From a checkpoint of a small mixture-of-experts model trained on Wikipedia: width 160.
Below are experts of layer 4 (counted from 0) of a mixture-of-experts language model. Rows are named router (the router's row for the expert), gate (a neuron's input weights, with its number), up (a neuron's input weights, with its number), down (a neuron's output weights, with its number) and show model dimensions 0-159. Each number is 128 + 32 x the weight over its row's rms, rounded and kept within 0 to 255. Numbers have three digits each.
Before each expert's rows: a language model's description of what the expert responds to; "mostly gets" lists some tokens that are sent to it at least half of the time. This comes from a sample of Wikipedia text that the model never trained on.

# expert 57
What it handles: Mid-word suffix pieces of adjectives and nationality words, such as Spani-ard, Amer-ican, Contempor-ary, emphat-ic, Tim-el-ine.
mostly gets: "ican", "ral", "ary", "iel", "ical", "land"
router:176113161105128159040102095149128138163156102115125163143107152123098101100158110103170077165089111129079081111144139151140166161150146103121126086111122120199124157134081122067105184098101165157077174123112127099127158183121127121147180106153114142205188091138043128132115154123140120120117106151085054134098065159101127157105181171131121088146065123142103110107188156118118108141144132190148113174140064114120157134112127113091180157174128077105166081118137149133161151157183128
gate0:154122151118097082170162086151121192144140124102174134118085072133122177103136170124104120154127131120116177167134139133121123133186177219176120093116173108175161118093105185125107123148120130119169166163145141136102100114160127145140126168131135142157101086075139148081174117129084155070091198133118157113129094132160148116151160187106184128111155061130119083143137116108139104147189090142107156107182169089077118116096103082173113108082100086118156064102158103108059135181145069
up0:154192130097164146111127141072083081149121141128163100132175142138200145157140111089106109112150125174136086131044116111140080129144146074130064184105176197153092116109182176142137167088157144158066138103184085167174145163081128146128180145171108144087081134099148146113156062088150129086121128162113161107141133112115117164181149103103122120147090124133122150165086088105121140154131144100085157132115108143111191158120113122139070161193194131115129169151133103112145167130126197
down0:134093140118114136166104111087093107169163081132065174100131103103107094121080107124127105086118171184151192133132119146166142156137158155105182132161112126121076135086113118146168050048172121132177131149138152156124121157127123103127110081116126085185081068147122156180133127063113126111138147115102175091091120135140136124131081108139117115176138127093114141110168107163137150079154160148149126119064166068183100113137209123133174066065152103106120152128138139139174078087083066
gate1:108132126155132116095098088180159082122069150122167143101123139137146140115141114156184147120145138128119081116114153130107122138121151162150095100137069077051144091133130181180073082102143118172178159077161052129164157147103095148115052095092147111142141123139092121121143128089181102143120086100083134157109035126070119147074173128167113194086074133131104140086132103109163094159146131115140160108134105146197078115129098135154078076087114099136055113120157160089088111127129127
up1:102126112050147169133132091190106153130086078084172152070165113182156149156123123116108102098101119171176129097136147139105159094121146114191117133142115094112123084099169137084106110129106118187116098149151095092099145144078133108137216118110104097107177117122122165166139127067142093113122131078107122133049096125110141102125067119060129093149065114159128125072158113152073101129163114111085185082140143187161120137111059160058136142128136159126136112153151087105113152117101068
down1:147121107117098165187147135124159112089122100097064106113105113097134139092162145149095108097164116130131090114124144133178182130139074108152120149098147140083137092141108143172118186187116069133162105125150139126065111116114201120153171125126153194094107091113181072073097121170146100128178127140165155132156133103108114111164091075083173093158139093149094179156098125107119170124133151120121156163069095155161090160165154119142181156132177147142075105061104117053157137169180194
gate2:121124106134125098112105133163162128133173084129067126142106161143092151114109206056121183171156135134110124128105190140124150128125125125050105105132159096143154124125079167172213040143155124146146126139107155197134112087168123077115132130108097138151065169078128129139182135125124129062151088146100120143170153116179154107131105131106121147067146055096095079136167114143066143108121131121108049111122122129171137164136122168104148097138097111197098157101167126108130063088130117
up2:097142131118226123059193154113145162118087102105155109129147149140141132131108074146133160091071174138137098119085123138095075070120108115117144144152040138112148174127152147146070080162153126168196107147161122140082063104111129151133153125147156148113090120151167130099110109155123091134132126108153149086145128124105097110108130111173151169128080142136163134166074124158155082138098093129054179140194140166096146093152148148148153133052150164149150144116094123090120105082134028
down2:166094102155198197125121103138077118191166153120157170102142159124138134092119079060170149095050116119201146144127151148121123113143180144133172127167113106151085183092111141131134137191106108154163089069145124075166115100083067133082114129098098143174146149125170124171094127094133135136105121144162126132110124123145134172144181128126090181110128180089191192110133120129137107151101102131153138126178145189117103070124170132123101143141138041118186125133150072128149141130100086
gate3:124145204166065152122122153106127145137148109131129163095148090093126131128146200106161162079127151164136131127140096154109104144176159129128133115129122083135180167166135148161119104125188123111144159132154142106141063156106113108033149126137123141093114152129146221094084146160058103149115062130173085136171096158150080142120174108180131147083084097122079102104106194154198160173168093146149131123142118109156161129108199085074128095152172153176111114142077096131133148138144137
up3:131111120113143105064153056176106146142140108174100137144151255138096103126130033124107173135110105066120149092111138134132128113057090071111120101160109153165099144114065089102099136117097115125143058155138168099104145139181116159145164120188103158097126105116121085152160122125169155174129110129149154122060145086090148165155128146131154125151154116148121115142130130123168170089121152112072119193096085130115100138142150168168095125128109134148140133159090095084128064145127064
down3:130068112126088103083117126149162071150144118137088178113157181106104146163139105112172085117152148130085114147128163116154130163114139108128163079171163165157096163183159108124095181130157175158173144067087105050106120156149099130155103156139113088086096151064144080124108119195120113090092109143140177183203105066147107100087125134148107131087137072125100133092153168188106202132125143128088108133107143126093096108134154145067165102117153159116123075078059138134147133133147143
gate4:145157144134113178151163088141100152112226131148155067122113099146170153098138152177117111096148150125103125120175082121109157166212103097213121137150129117171115113079124120093086152124169152162135188123128138117136127108142116139155076124130125066108135137135128143099110107140055139139080209164132115092159129094092158121094114132153173127141171160112086154130132152140166072064128109152148119108156095109068120121141052123109134139170105118075162131148084162121199126133074048
up4:121103124113087131058174092099112194114132106127134143141117125175074169125137153155108138134175163163185107162147079079126140152124123071108106072170165131084143112111104196127075089092129153123094190136126105123121119105136138112162144119158137131089109111145129107119131167121129151041104082064137118116141128110123099136214149165147157106221085128066124114158172078111175126103098171123090119169153081109171142098142131140089100093111143115159092145065130065133090151175124172
down4:126131123090208089102120141143153181107145133134107133119147152093117199122099159127165110126135118100164124081059170118087164090170084182150181171066140216142134129117125118105130152099130087182161104104121129116178137170079110148154156182119133145122153125125153147183130139172158111078139131113154129169091089121160080104126160148177108111172136107125106102177106147144086161115174129090171136115093151091151168183145194206118139158107176149159101181168121138123139077139183164
gate5:119075133166031133124129156149062121103117120091121125159120182113132088129103120066088088159151161102144147132100166053127100106100159178145071092125096135102077158085140092085155172118131126078188129069114130086113149146164168137146116188044113133120163101187109169168118150123143122134142099117163138169120101137075066075073158095109128105128126123141079132113116110141092096114109108124090145077135123102204155127126144146143084127127093095112073112124126064147076151098115126
up5:133139138157132176119150110205173182147150172106117157109087082153134145157136113113150130108138096112138154118121141081082099129168084180188082183119158111142068129140128154115180100150127109133181142155112119153099134205132079133130126165103135082163092091161155106175174114159101111175166140120073113123114074101160113170153083144126097082145181166080154165110115082174104072126147206106142140145095110129168113085155152131167133107164092168133119144151086175144142144205137064
down5:208124151108149098085123155133131175122125138109078075140135165105093172100176151090167130182095110100097156133142097117145187136078154129097109142086116086182104177054182152076079140190085118093166182110184129141099168191118103101082084135119119104160136096155141155151146085119118117118119121128121150130121157150159162139156133159138163122123117153120170122106138143091159072145094167124167107122143140157097146060106156070129175123146142089184148121127148075104146163135158025
gate6:107109147161167095154099133139191132109132134177167052087143143126211147114113124205147115134132132110117146160111180145123120131136167115142102102125172058131144160125109190174162127111129141154135151143139127098092119156130136197191114133066092144154140090128118120091164145096112115164152061154094150119131049129123144134079132080091102205146142085053137134166154116131123122151175164125109154098185145014136133116108115119161120142147145153129143125081196100165178129121137125
up6:150109128105144113089111099083053150124172036109129127123192139175088141087162103135153154132085136116191114049107165156139107081172100162137130108246148136064099172136140113097105100114062147105161128172165157114128128121182128146171084082150166126150197161111143156102114126125143136119112162111142134104111142153199122163111077166119124126134124144131082147119115173132157171076078119149167168115165136137083123064110116164103121105130107168115110137169126130130174125153092119
down6:118156099193093111119170086184096117107081148161128143117055194113125162138106076104194145073146190124173148082125162089062122104106137148083098051141076101129150070091174127096175111135142142079123153112169126090096079087105105135190141139172173157141106143116119119111129063118087176098140132056124146098123115177154160160168143119098155162104131084126153153096124139075132149152182139079117140112159107119122147190170146108128153098115095119168113143139086143140121106128152143
gate7:096156090118063179116105057140134088081166143076149132206128156127105121106115188135159129112093130178089154167108078158145124185113117086135112126087115092197109134110114121110104110126181113145131157101137192149126114126137060128135109133185154087111108147164142057187110147102108144165157153147143108158132032144165154178076155109115093176129123109152170117071165146180124132121105152064133146089120145140147099148144109081153094146114178104124125127177136129100151093199152147
up7:119040145139131110118126163165121120096156080108109110130081179101142093120170136148137108152130151043111123073118143140091144126136143086096151139140139116102159164168107162164117141202106170098140102155090098146090147149121132211138168141093142146169113071146179108077178110117174121106145138112132068078133195111138122082148097138148096113066122122164095132146174110119122138107165130117071092163143090074157102064115150141152141132113120175174058131079067115072147116109153071
down7:184136105124134144107121179149156144106125147151138057147146136109117123143112145142104116134097131188118188174068079072145168126165108134103142120125141121169085106139152130098096144095197124146078101146093184151147164157110080152160097089147096102083139142158178104101147108110160112091107136169167107115119122118195145157158131129146161037103133111131134095157139107196144099126177129177192141076176163072150101190146140127139122129099134135175137120149107203137192218113153154
gate8:085158147132080066075089132123198126160128151156138125137091122158151165179194172119128150091096104133151105113069160110084118107163060169110105098097155184158103170172179125161220150103177162124194153085097159130108092132141112079103115108146137154146127080129077142100130100135097195111132137066141137139158129173086099133145145163145161125126119157122143078143103125143144144158187114139114116147154132153097112110137099098106126147119070180110098127099063165125078078115152191
up8:090113168128105121089133061129137128129159095108104070149132144111129149045138160105093115169147114164173148134152151123105164108108205142137132089131151124090109118118148165182093076133171099156170141177114104132160135079080072133085141147102136145165113094106145162106140060140210132050141106185108106151151063124122086175069184126194112154125178132091115065143147094082130134169126133139084181161115098084116151121136127118107116095176104085142097128074157107096142095115129116
down8:119135161120139165124162104076171142130158098067131168147134078156084101128119092141084190084133109087112122147113126146167118156118122114080075131099102094075198136117111131181117057109129095169141094128124161125150122168121148104166130117171109135166139075189069094216171164158084143144112101130155150093071168171101108110155133156138169147126113162086146141078123134075098168131071123103164176214112121133090141151136081146123117066120080110137180125120167114156085157108114110
gate9:080173078106070158110150136160120116122096170139134146080133134113116139056114121162105115098138109158094071171115142067087149145160147096152121148144090155105165162120107114150176148074188178157110094122143091164098134123117160183154151125149125134082124125114131127055095152128104224111165134114151098099125155176085137148139200114063140102192086090169104105201118106131154087127138109157170103098069124079121130156161063059072150117114165135143118129114148142111139110124121088
up9:142155136124162110093122167076075145111141112136130180098142189102152136145118103117141144056030100144120148140160129178136088102114099085131163105139098125142113163196145145082158150120112084107139163107144111134158114105121114162119098101159106117154123153104139153126162123161166061122116101138161197164127095118138158157128071091125095179131145165216116088076090163176103068152078057124106169128170172134115078135160170141166208153132144172175088130170133122132113106106146159
down9:119155166195057085085134111177127104154081111122136137166107143108112117125102156132119084184177095177046104112120135099113121145099130108128106100110180118166102171158169099088047174115138163102105172098033164133141162083170103158159087123121126101147106116098083126075122091115083126100122124109086107146146130189125128141143144117176114118158114141167155157174074131103097134069154101093110144103159091086107166090063099143092172085130138149088104132152093101185102157129124134
gate10:134114154161121147090115080142133130119144123147136128141127140127139094143108180097081094133099142099138093187103142182146146192059187175123186135096128115174095150176136115072122123210130098143145093124121120127119082125142149112091126166178134151165145096113121174136100125148119204106156100113107137085090085138139113096113136093115149100173131136086199049108148133099156113169163082127082097141105100146131181124168178150190110134152161117093105073078132131061141128176057066
up10:082129123073162166108056134080075100081103116103153197090149114130134147153072072079168125087131126150125174144098173103124154101144147132151082117118144109102084109134168068094113095106133184104170092151193094095121131132128182155128142163140153116077164106114125174124105131082177136138128124109152181111141159119136146180136152129106150102140172119189075138151076141144113112159155117097175151127100145162109179060192136083098101102168144123121159057146104138091212140119121150
down10:112167094154125081113129163150060142167104123100146164077141071148108106071147177120073119107180139155153220106088078110074125100132087109133131100112090127113114078131113153091152130120121176098086122147114118189095071104133114117163166099156179127176112113152066140105103119135094144091175104062093170080130151140150156100111116123074140174126137100197167104127125108108123127148134156187132137109113170061112070163157170123174131140066130100179127112115167143096101151096146090
gate11:135174111178092123118115162106127059132127175133198127137159121111104126107111136163149122140122174144097097156133194177077082111164124070160078140142133174169121157148192092099146089123126117104079112079150172130123115088096205104105116143154144188099137176141135094083095121161068187148110113097141132043165178124149196093090125109133115138080120126185125113106093156115109066115108175108162087079145159119118111143114117146156174108149142138148120163161101172104145108158095187
up11:125160070112174052118084086209154129145116099073132127096112188173152169117136113080071162142096063121121158114095113059144134113090101140099132153106115169052161142150087164146162102132138199159209112183132115143104076173159140188120117121115120101138141090085161147131191113096159147129152215102118134141126109180156124155156146132078116118110134093126156104135142130084175149117105169129130088187111102146117108107154123125075081112126074137146126114114139128140088155090136127
down11:114096166172083119101130089098119087163182099146112138165095155124158170125110117072108149178159158126132097132146091133094125088157109150151170183123108139168137181169153127141116183100123067130064116130163120188134163098089112121113111175156177145092131141057157118170140150177131108077160150206133128158151124107097119118105114104106139083146126147121178083162177171133085068127110138135114180074065139107181182060133140118123128165143150174090093169156096100192125108116109092
gate12:086141077144120151124098186133144092111080142119221109052133163147177186143105167181127128096167161137147191127138153111150185126201147134166095191126161144108092132176174114113155128125105146124113130165135113126102112102157157215120078119131113117171158128147101140164128133112086150078130172098155120061115049086104078091114203109077124105193127118139135157133119157131128063117121125136121149098125121122115133096101111095117132181118139201143129155155121096114092124123138186
up12:097109104116100173124130062112125114076190141105141113102131115128100114089142148119151145064123171087101177112105193130135132115163171120088098149212056118156108140054114122146143123114134127086183126140152110130101143162091145126139169130124143156102112115148143059109122134054083183104120121201171108110115146107130124129075159080117175135127147089140132159145149057153110136116135101091048126087078047105147165166173114116149109115047133148168100086154142126085157118133145130
down12:089152127158060161148141089113127109132152150152109145129121116091107088164159143133106157169111112113104095075217197123048077117182142115130116161177125180171133134121145154123167143123035134128165136139098101135078143090074128103156122115118147125094120161111108101170121162117144096145168144092162126107101162139070104107152184081179163151121160170096113102134079121113107140115107142106157128122107104025092138191127164131129154073068111101168141190164169143122105092131149149
gate13:121127125181103084049148103141129104100092094184063134071140212168130142132163071166118113068085145186100141074121096107093145133140119105067083168122119095067134175171118132104145056092115140124135154142182143143207129136119144141131088143164090162116147113082138180104101180171130124181185102137061143145152055121083123090111153128166140188118107113150112176138143099133137126150154116148094122150141136121165150111090135091081109134115103134126128104116139164062111142136132115
up13:155149175150136134043086157126143082203094151149149180088076106141162106127142096193168122128147130133156089159157089125147162172148138094172095145090151093048119173157141137154108159047108100119119152151147085094157107151117099121145108110156154195118158134099147153111133128148150117125156124159147150100148132155079218144130176170189124157114115119167174168175151118155186123189164091149130172166096162168099111083112102109095120096180144124117147125079152117089145136102155151
down13:218097174133113124120165124055093115094143139067141162102148129082128103105125166140120097122164168157134131142078070066180086109099073153132114117126139118137175100139112153113134116160095157066162091112151171140133132129130121096093119080063123134089126108150129122087132135096131105144122186082175149137101135105099142110150056117147119150184163121119190151139141103168180148135077165169172085105163164114115120096144103116126142103077055180148096119121065203094135109068122101
gate14:151196164104163160165154109051148140155078108085127114092134175143132166138158176130106110129116103179157120163139146156124055173130166140126110067129108157071099099068161150163139084132154146165169103128153153107094118107120101066106124116106165123156176163102136174113127112146124095160068106136109095109130114100138137130114085085182110151169122183155119162125093161117069166158088187152086104099099178149213212145129108133095171110139132124110131159106159169118156112093068130
up14:134129127123166127133160076088153147103160155117165151057172147151077154135150163138102179118111109126142133113127137172158153144133175120160124110128144068084091156073059097092107128154134103145151090144162076109042160148084096124132098085119103110109140110115148136136177156122071116158136066121122139073100097097107124125172145133115079174073148116119195127100199135090098148137160162136141117005127140154146134213144116119112141173149118133093196102118133170140166160117159139
down14:150084132126130195095138127146176096108136091145059101133093094148139132102118064168178156133146139072162060128097171098145097130138109133112120195172131138176118183135107142172176126122116098067142142157109099112116116122070112181111108135125181196143100166094092091210098138151151119183157214134144100167143137133172075092192094116131152117144178144131189114132110088096153084158071109107096160120143144148123091118107106168157107111116143139102106087134125121107127081185118143
gate15:103135155158137133115145128142096070136134155166151136149194095115080087124149144126109129117124148117137130177047164161126162086108106140109130087177152111168075175143140150143138106170164137104140104118119174101170104093163157129090079176189131181167105121093137127085137153150156118108124148090093205158175109180158139098129125115111122137058147086105145045141099125130119127128058135123108066080166084091129131177159118175155186156104118113139131139201112173112134096109042163
up15:123090084094125134156182128080135140132197049117104173103101155083129167082120124097133127093127134141124166147184166088123101103183106092149141194139182160153134156133097133136172135116127138157114141176144089142164131115059110106158121129133129168121139137138137144136165124118133150132142113229170131109103118060085027157126148127116143072157069124155110178153162147136165163098176073119150178134097124165150118130139103071124135121129100169145089108125112064137083144173199102
down15:143123097167137090068155106147150128125056136141108167133059178198082189077093061074137124162132082141119093110173101122103132111108142096152123142135136067127125103094151140138149169118086148078099127148157121136131136081098075135119125136151128093131109114146120072049146103138138135088134119118136122115148095141132130136103111132104132077137012105123096127126055151121112143129138129059114187149174079198121107109033163107137131125143157114140141117110110075051124136134146137
gate16:133093087171108155095156107133130184086131141132154121113068209195146097147075101236154162119133145127125115092146078127146139169144179138168140132129123144100105119151059132119158111083092058118090097128160148112096153130114102178139115131066166083155134148118125086153159083120107070174116129074123109125140148148141124136127179102117108152144122155122109195117084170170094138132140141116132150164086104031154131090174128164105048106100140144148101099100081091126167123120107114
up16:189155096120133084110103101104093225139142088057116141067135150142074133070154149132127136127100101191096105135100074119150105158093165139083160107146166132141148101156107171057161128124113104170177184106119146115152107135100131016148076150074060128170096099103125094123120193110097092147184117141109126150134119103140126122063133126110134179116097126121115133166133080156148126126121160149158163195139135142072122113126129131118104145165142111128136057095122142144108114118194116
down16:113111072122093137055152143149116145106139137059072177142123180107108132107166163137074081127117124144152143089154153137147125127143138132147122102128116140122091171073167141107119154163140188120173172116161146167138167062138148147145152105128052105153136141115115183140118135087106174097182128146083107108097077177171184147070100137139161160168156138142084122169041052116151109113098146119121104090156109133117142171178166097092199082121124096101138108128130167127104099101208139
gate17:135155125104087206055129132107184176164140143089115161104123142093150128111113138195125129112136115152133073155127122105108145179103092128097136082094145123145161125117083189176110140118161171129129154160178108156138134101140143124116106184098129142106104151141140167132187155106101117152114083138135099128155094047179102129134113151131075151134105097084095152196143104152135211070143150120168107186073117117155070161123122069095103116095104152196137185159068073168124093140148149
up17:175228113119152172084107139101189177140111119135084106094015097080111126123101184178142132098154099101098075163136109099133104138160080117122131100074104104108154142119144173133137181139185120186123156113132126107045118135144114112108130132096120122116097108165124124150154112061100074168117129143142094148095154106130160140149067147124146166125084130140139115169112082169134247134119151142161125168152122118097124137094096135123123105087183139182176121114139103123145097149137121
down17:089121143137109139171077140141091126149141145156125115128116102109148095155083173135203152191096069085111141122127077135123106141151144155179123159103138160166186134082167115140150124143101155100143122109110131109123125158073108090173092151167144127068129114139185098092137110142133154110063177103180107144147135148129055169086099104107127119111060157158077144157105136112115114145137129076159058109160111083160181159146128149116053101132111135080083051099123049173154132179085119
gate18:118167157089128111073141138179149115132179140163099163095098110138160126152179140200129101037068119132142179085143145167154154116157109096157201141147117153161101102171158166121170138121114176154118119086133146101063091174097149106122120095134128075104142057169139152066140107113051143171116191117136145085107186136121104157082110160067119178070169122101148138121128124158152113123098154125153071121149177121099082126148094086101171171166138159137128102116129097129139131138166111
up18:140120169138109089151075090085177114110152100094141151159134126105091108133138170145128126091125137139101130150136149109149118091135083142121075150192158118174133143194099098097093112134173155140150111096164060131123176145144135146120074168164173141040161143110140128101102165129131109123154138116201162168172174141166127213110075122044138122082066164120147074175175142144114151174103115169139089193143117179116062074112100130141167111148150164167152127142115114118133133177121150
down18:144166150131145120191111126163145129054047136116130140182129174108112085076082168122162152108107103139119134127096167141155139141115127131104125166110090141123115107144130136118121120073111068078155101167083164088118072153117130090134144156114194139185100146131163129103155099137099131162101094044091130118082088100129151112144168085104149148152065173087133171168189164193094097120180122130157134115134123117133124156167065141144105173092122222140094144086145182127136133113178085
gate19:099137083105129123153124119115136115142166113114215115127128102137139169072160067134176110116042104091132171099146168106090102072141110142147140087134103071156143123124125138124115128105073187171119105132096141143106096142114124128153121099093138102122127122205126106069120204143077181147106170153134131112091136146141133101152099150145133118179085124197137166138185181108154125107122177170170072097104066129129131162107115091200135140169123094109078109131161105155185098201111078
up19:194077128153073097129108172166054129123096119160097135085135077155147088143148166131095175130181093151155062133144118150109088094187150148098095086086117120122154128145112124187205149150100114118043134141146152122140137130117142152169127154173126148126128120104152115103157100102203111128121078094197136138128092156151183091164124124123142171138089159138130107185153181139123150105103125132182094143135190160128064167150078140125086113156147148175086201125082098156135116148141155
down19:134129169159139099124115098097084203083058126091124092149139143131086185103122124067140108104068127138137144181151136129097123072158139207178112123161098128116135149168052130109106130105114127116139137152181131149163104164163088130119149086139116159157164145169130143170162128073125159137076085156087099076105135143151182087135159176136115086192068084113171174142165109124151138118114144147093153161094127094146121181062187113141164119129128093093123110183171122083150146146070114
gate20:140107104075153128137136159118135081082138135123124197119191134117153098146145071081117118134114130152073157152186117141174161085102104110084161187123050162154128090110091140108082150156136157130197168097175065120161071140112142126155102159155146145139132090084108104102166092175222148175138129128148142141164175112122149128112123138113136158100126172139121087115137111153119104105142185154081116104138067205144144153164129138108178204104103164125140120090081124137161133123199103
up20:123104178109122120087154099179150123140122139195094161109110136142129157129179158144207188124183109133130125171105138126106116126099166121095120119135083062056096121157143099127142136164134058167127128162156139126065129139096118146130120152170186082162101104149159127172145122116136148161152172098071150127092141134156138125128104120107094134171150168104168096152155129196153069114176072116168146137144135043158137159108146137081087110105182114138118037182155082118095059121139116
down20:159175088158157115096121082148154094076115199160101107116083087089065109126147179112165185117139088071197231128123134133116147100119101135143119155057142142166179102143145193138108142113131101068174108131139163124169107093136157130159093125100087124093134091142168156209127056087094164155078082148132145093146155117161153101118154148112142136133105091120103096122172142139086132152139133118163123137112125126115101033088142099157122150160152153105145109123189132125153129085112130
gate21:132097128171141036109084139137134123112085114042131152179150174160101145055128148055102124223088160114152130135108172108123128118128158160083148127147150180166078128058153133114057158134121153124095069115125101152104117100134172152142161118071189126111129133127135110116136160167138059116120099122184128097120079169104145088131188126119116143137125161107131147110118126113162102124145187159162117114137103159176167093172138192144170121157091083114125074126138154123105146079133093
up21:131119135110153138131095144077171123175071126143129133110116123107144108136106103153131094146185128131116086127149089212173093141089068141076084116106189107100165092119201173190145151166180130123108139088155128102105086132148084109095124163139137162130101103166111139162147083106151176137115174121124201179154192113167136101141022097137092105149081134139157095076089145168099131164092092141102142163144164149081152181139107127155089165096127127141095167106152179162138121149107103
down21:140117138075092087121135148127143149135136116108117176088158116145065088167131138132096109164087155169090168158106099017143096144152107055182148104111125104155156092170118138164107123157133125151091188141156213205158150120133103072092131090152139099161125080160089102109062150049109093153094140133161132110146072115134190141139127121194137134104086106153138120104102161106161128106140160140150085130140132113087097155159122156096135085166111193153088105158131117108122123065138150
gate22:151184108118127186042138091124103115122124138149055091115177136079103097128176148100209133149106105149090131108104110136096171170136107141136152171135210141142138119106091174129130152118184129173173110146135180156181117135135124147115098091104107155118105084175126060131158115186137120131110112123156129120144147099121093135101108161158060132129110138143135141128128105193177182084157132152118133170132053045136130134079119099132112110136068118110190122179176112142178189123160125
up22:100179153087128150206117047078103194115073072067146111136151158125119158102096165141130124114105125139159144080052196116169083082131185178119087062146117149117104108103116165118112109080117095108161092104168132098184119150155084082112144117130090142176118164194115152105152105084087058090127106152112174115106079176119104189083080121071122077159148118132106128137111116133121121122133122163134139096138144117137102128105157127156118141154167125172117116130153152104106089115107082
down22:114137188215104120116126161148107088156122148121123135131116147077155161157127085143101108074139082093124153123179055108127123182140091108110110132124092156169123118127168157126097149115170084134095139102080083177063097098144155159129138064171122122118140165063152107119086120093116139088116084169161090186174181146124084125107140084149136186136171096130137182164127144167188072181080104068153147152113124153125108127143162138142139086166162176131133108170108095187158090153105153
gate23:102185122158167111159123114163105099128097088104103139146189091122177143185143168170111084108135194173140128143101162149189079111184078142070120133165141110115121131144121107158204141128133131136198137113210115088157162161117146096116121154075106181105100079138115160118118127175117130144145116067174114143097182105091077139148176104129101108103159090159070142158124127193113112134116143091150113160117159125134136047149163108060138180108128125142122142125088068087142075116137142
up23:121176105120136139112148141151108101130091079128152148073188142165132137140132129203082093152131155147129112106121119128213113128161122167119156160161129135126137130097175124083143165094114128158191132078130093064085185123055154092110098131132130198122137100104116165145058109151048141134132078101127168143161170150082095146108108153118163102136114099152093178123111150148191116116185076171134155162145130090185118077104104119102130144095124121110148085151025117085137173130127154
down23:160126141115173169135150099096116121161112155099123142187105110157137103126141141105191160098105107118120087176113140105152147121136178070154134184177085158135121174061129062111110134089088159126156093140165127116095103104137169172145132065116123128138185094168169142105062119051127167115052139123103127153109081134169116096180093135139120087091154171208144197112173110092124126143123170144188111109147125130118138125142180177122113135148107144164178118120069092105144049133146116
gate24:132130147128098137117161131155072134121123179138199112089159099073160122169114150117107141094155152165047053176128138141101156116158173159130133128151105168187097176109090095118113130139136168156199158122133105146133154118110065057165118140136106120141126151130153149093106115187156179093135189107090150110197168091095096123131173168097158162083162078132122141114143179097153123123147099102036111069107095127130128198153095150107102165100086127118140137157150104138136148099150181
up24:116101152071097139209100097101167125169150102134147098154105232103124152076161187128164135122101115089104140118112177152065138108122176118121117090100076126213160098142132099150139147159113147122129092118166130163103153120143161140139176141190155105071115099098120087106116168117085135097054111206097142147145193176113169153111149150107167141118143176080100165150156134134088124147101121176146092093119138119160092166114098111090127111156123123134079121197117146073142124154114167
down24:144123129127096107143117145156140150147028130031094162178102095160125107140109100140110109120107079127099149141156129074156130221148117100127073134100140083131104047100102143132100110163145114088106098118105153168187134155147142099156096113174105101125091176148082050132160078100115151158113136099141100102151092079122141135173111041147101158147155139178120100112099110109116108120124112128090142182159195118100105118124169110158187116125096174126127130213111123148164131088146117
gate25:075163138157148114137174069135175125172093089126111072098097161110170179156144190129101167157116149093118136116117128155084160115137153123098165076118050174126149108165112133130064122156088117138173126094166115124154142150125155161147112157123119136128133110112179059137091117116171202204046143112097106103117144162104139083079151101166099121136108115137096099130139175141091182134095144099139111150141118097146063135100068183107130093134096115141089191076134079077140140106113178
up25:165105086139160113151108173098141066111150079160133100082147139088176164139145155118173145132126105104177216088153110098077084092157081092106169107106178118101131098111125126132097124139131078167077118118145156095080108122111132177161156113151069172110101155151120090159146133143069125184150145094191152127122142136131104127156101162118135159137087206160176176121152159159158122126072148108143100136150077112158170100120135115114136136224136156156148136100117064134115049156177123
down25:117102123124111161105104127103120117124192113142218055110148146141151069152107106146098120063123196144172170166068132175105125120139102123123147124130079178108150194125108146150105116144157175139137124112129149125119161163131136137163112103104195137167037081130199140125154156126092140073151134084090098064100171187129081125097136139184115115155117131113145084194123130133106096159097177170154150131154160108153164204147139195117148085117108108110124130111142126111126190145120106
gate26:137145126152123155095211111162094120106112105176117128120102117098162157188089089147076166117130098135108134126086127135132105139152136066123090144100170142213109175135096184119156131056175145138135098130127138161156097103104182134088075162099072163114030130079120136139092132142154152106070142164077200123115124118056079110111164097123156125090176113110148123138080128131179137146174119128147158098110112179103133144126083144178106124089069103122134093126127125129048156127150134
up26:135148141131144122149100117108157139153154127160111116118130126122127110144113198095109127104104146148137131178121123127101152147108114155111117116108077121079116070112083114124051095151147116057159193142152120112170175183184070126098192128155174143141170120109192079136188095111162098152130111070100073105155141147154173175085089142152130106169127144186151137124142154141115118093125153083081139146079057052125088110097183148095099094073124101163158168152147085091193133097096130
down26:131126115147171119086134162150114175132174091126149090086149213090132093099152162128139189189177134126169127111104188198125155140159144116115104104105190154137170108137095121108106124167070141111109175155135182107129175165101143081153133170118137135119100119095133087165129189118106108124155039159150042111125099146141129125128131089118199116081165133086143111135158155139081134120047101139115152163102105104145108127133111105104071101141151129119147157118160132095052160071166165
gate27:155150144146150160138116087102133078153116091167137128113153119136182110186080108109112109145135127139164163086154163136128108070155113221129104147155107159105107135132173119165193154114152149095163146111134095157131140184093078144112135161102097233171094135115137166134097094172171139093116138158146076125077158065064125128044136124202125134146116153138148148141182096123132163120175128153152160097134148145178102161133110120123114132104112156189165127148130086050136137058136093
up27:139186142100117102131079079167124130126193095142167167114104143107158128148111140077069123156089135146184168112134147085121154112149128137146221083133178177159208097128163155138136110146165139157125118132095149144113143143095144127145137148167091173119119146150134128118094161142096089133107097104140063152080086104110108143129059180150167121174109160213129170139118116062152086121116123125146119079123100094120172160081087142101156141196069151143091103094123044118083142137096136
down27:195174142149111111138164150144118051139106086102125111138060141148148147166182142122089120097124132145088140083189095071167069138142129076085040135084103124134156138157121105060089113094103143138093140122173120170130087157160124131158123123121155099143143115121113171117105156093089151113152141073069151138170129093124142084102141156141130125159125096179148138120140098067156094122119097128102121105146087122070122087174123118151120083071062155117092156198099113171124058139112063
gate28:080147139097134120163148061106158085119164114093121134140090152144118106127118182121146074171146142165178130181105167142117136114160160169153066120125095149149087154120189063083068121105158081130127126144118081144139134060126108104169166145153140119136157100103133109171126090132086155171114180105157202096103061135160170062155174156102164101084088213150143098135132124141101180148168108127101147175170073192129154109096100133149097165134165141133157128158186133121107147128116104
up28:126126140103119118109133095168100097127160075157133088156140058097171123112146118136144130092135141136154102048164124097117121110125137097080136119103106132091138135160133159180154118107108106128109144063139121098200121122163178180149190102104183184096130117162109151134176156074143168158122065101181171139132142126096100142153120137123165122146076170105153202168173127172143163136109201095131130154097134122110128115087129049154163096129156096186052164164126076086126081169152092
down28:109084104118111115143138209131142121122116103104180107137128193079125115122143135124069099136171147136142104147087208096202155082158118131133102122172149149138136140059159138088102142136188084174160167100134111063116146142134144101145126103111095159135103129087174137093041127130136159086081166179140123158130124141171081117066102113147120048137082126129136181133135128188159109118080142159134153139111098117203120117150118147074166118172101168106133127121120155116171152101192186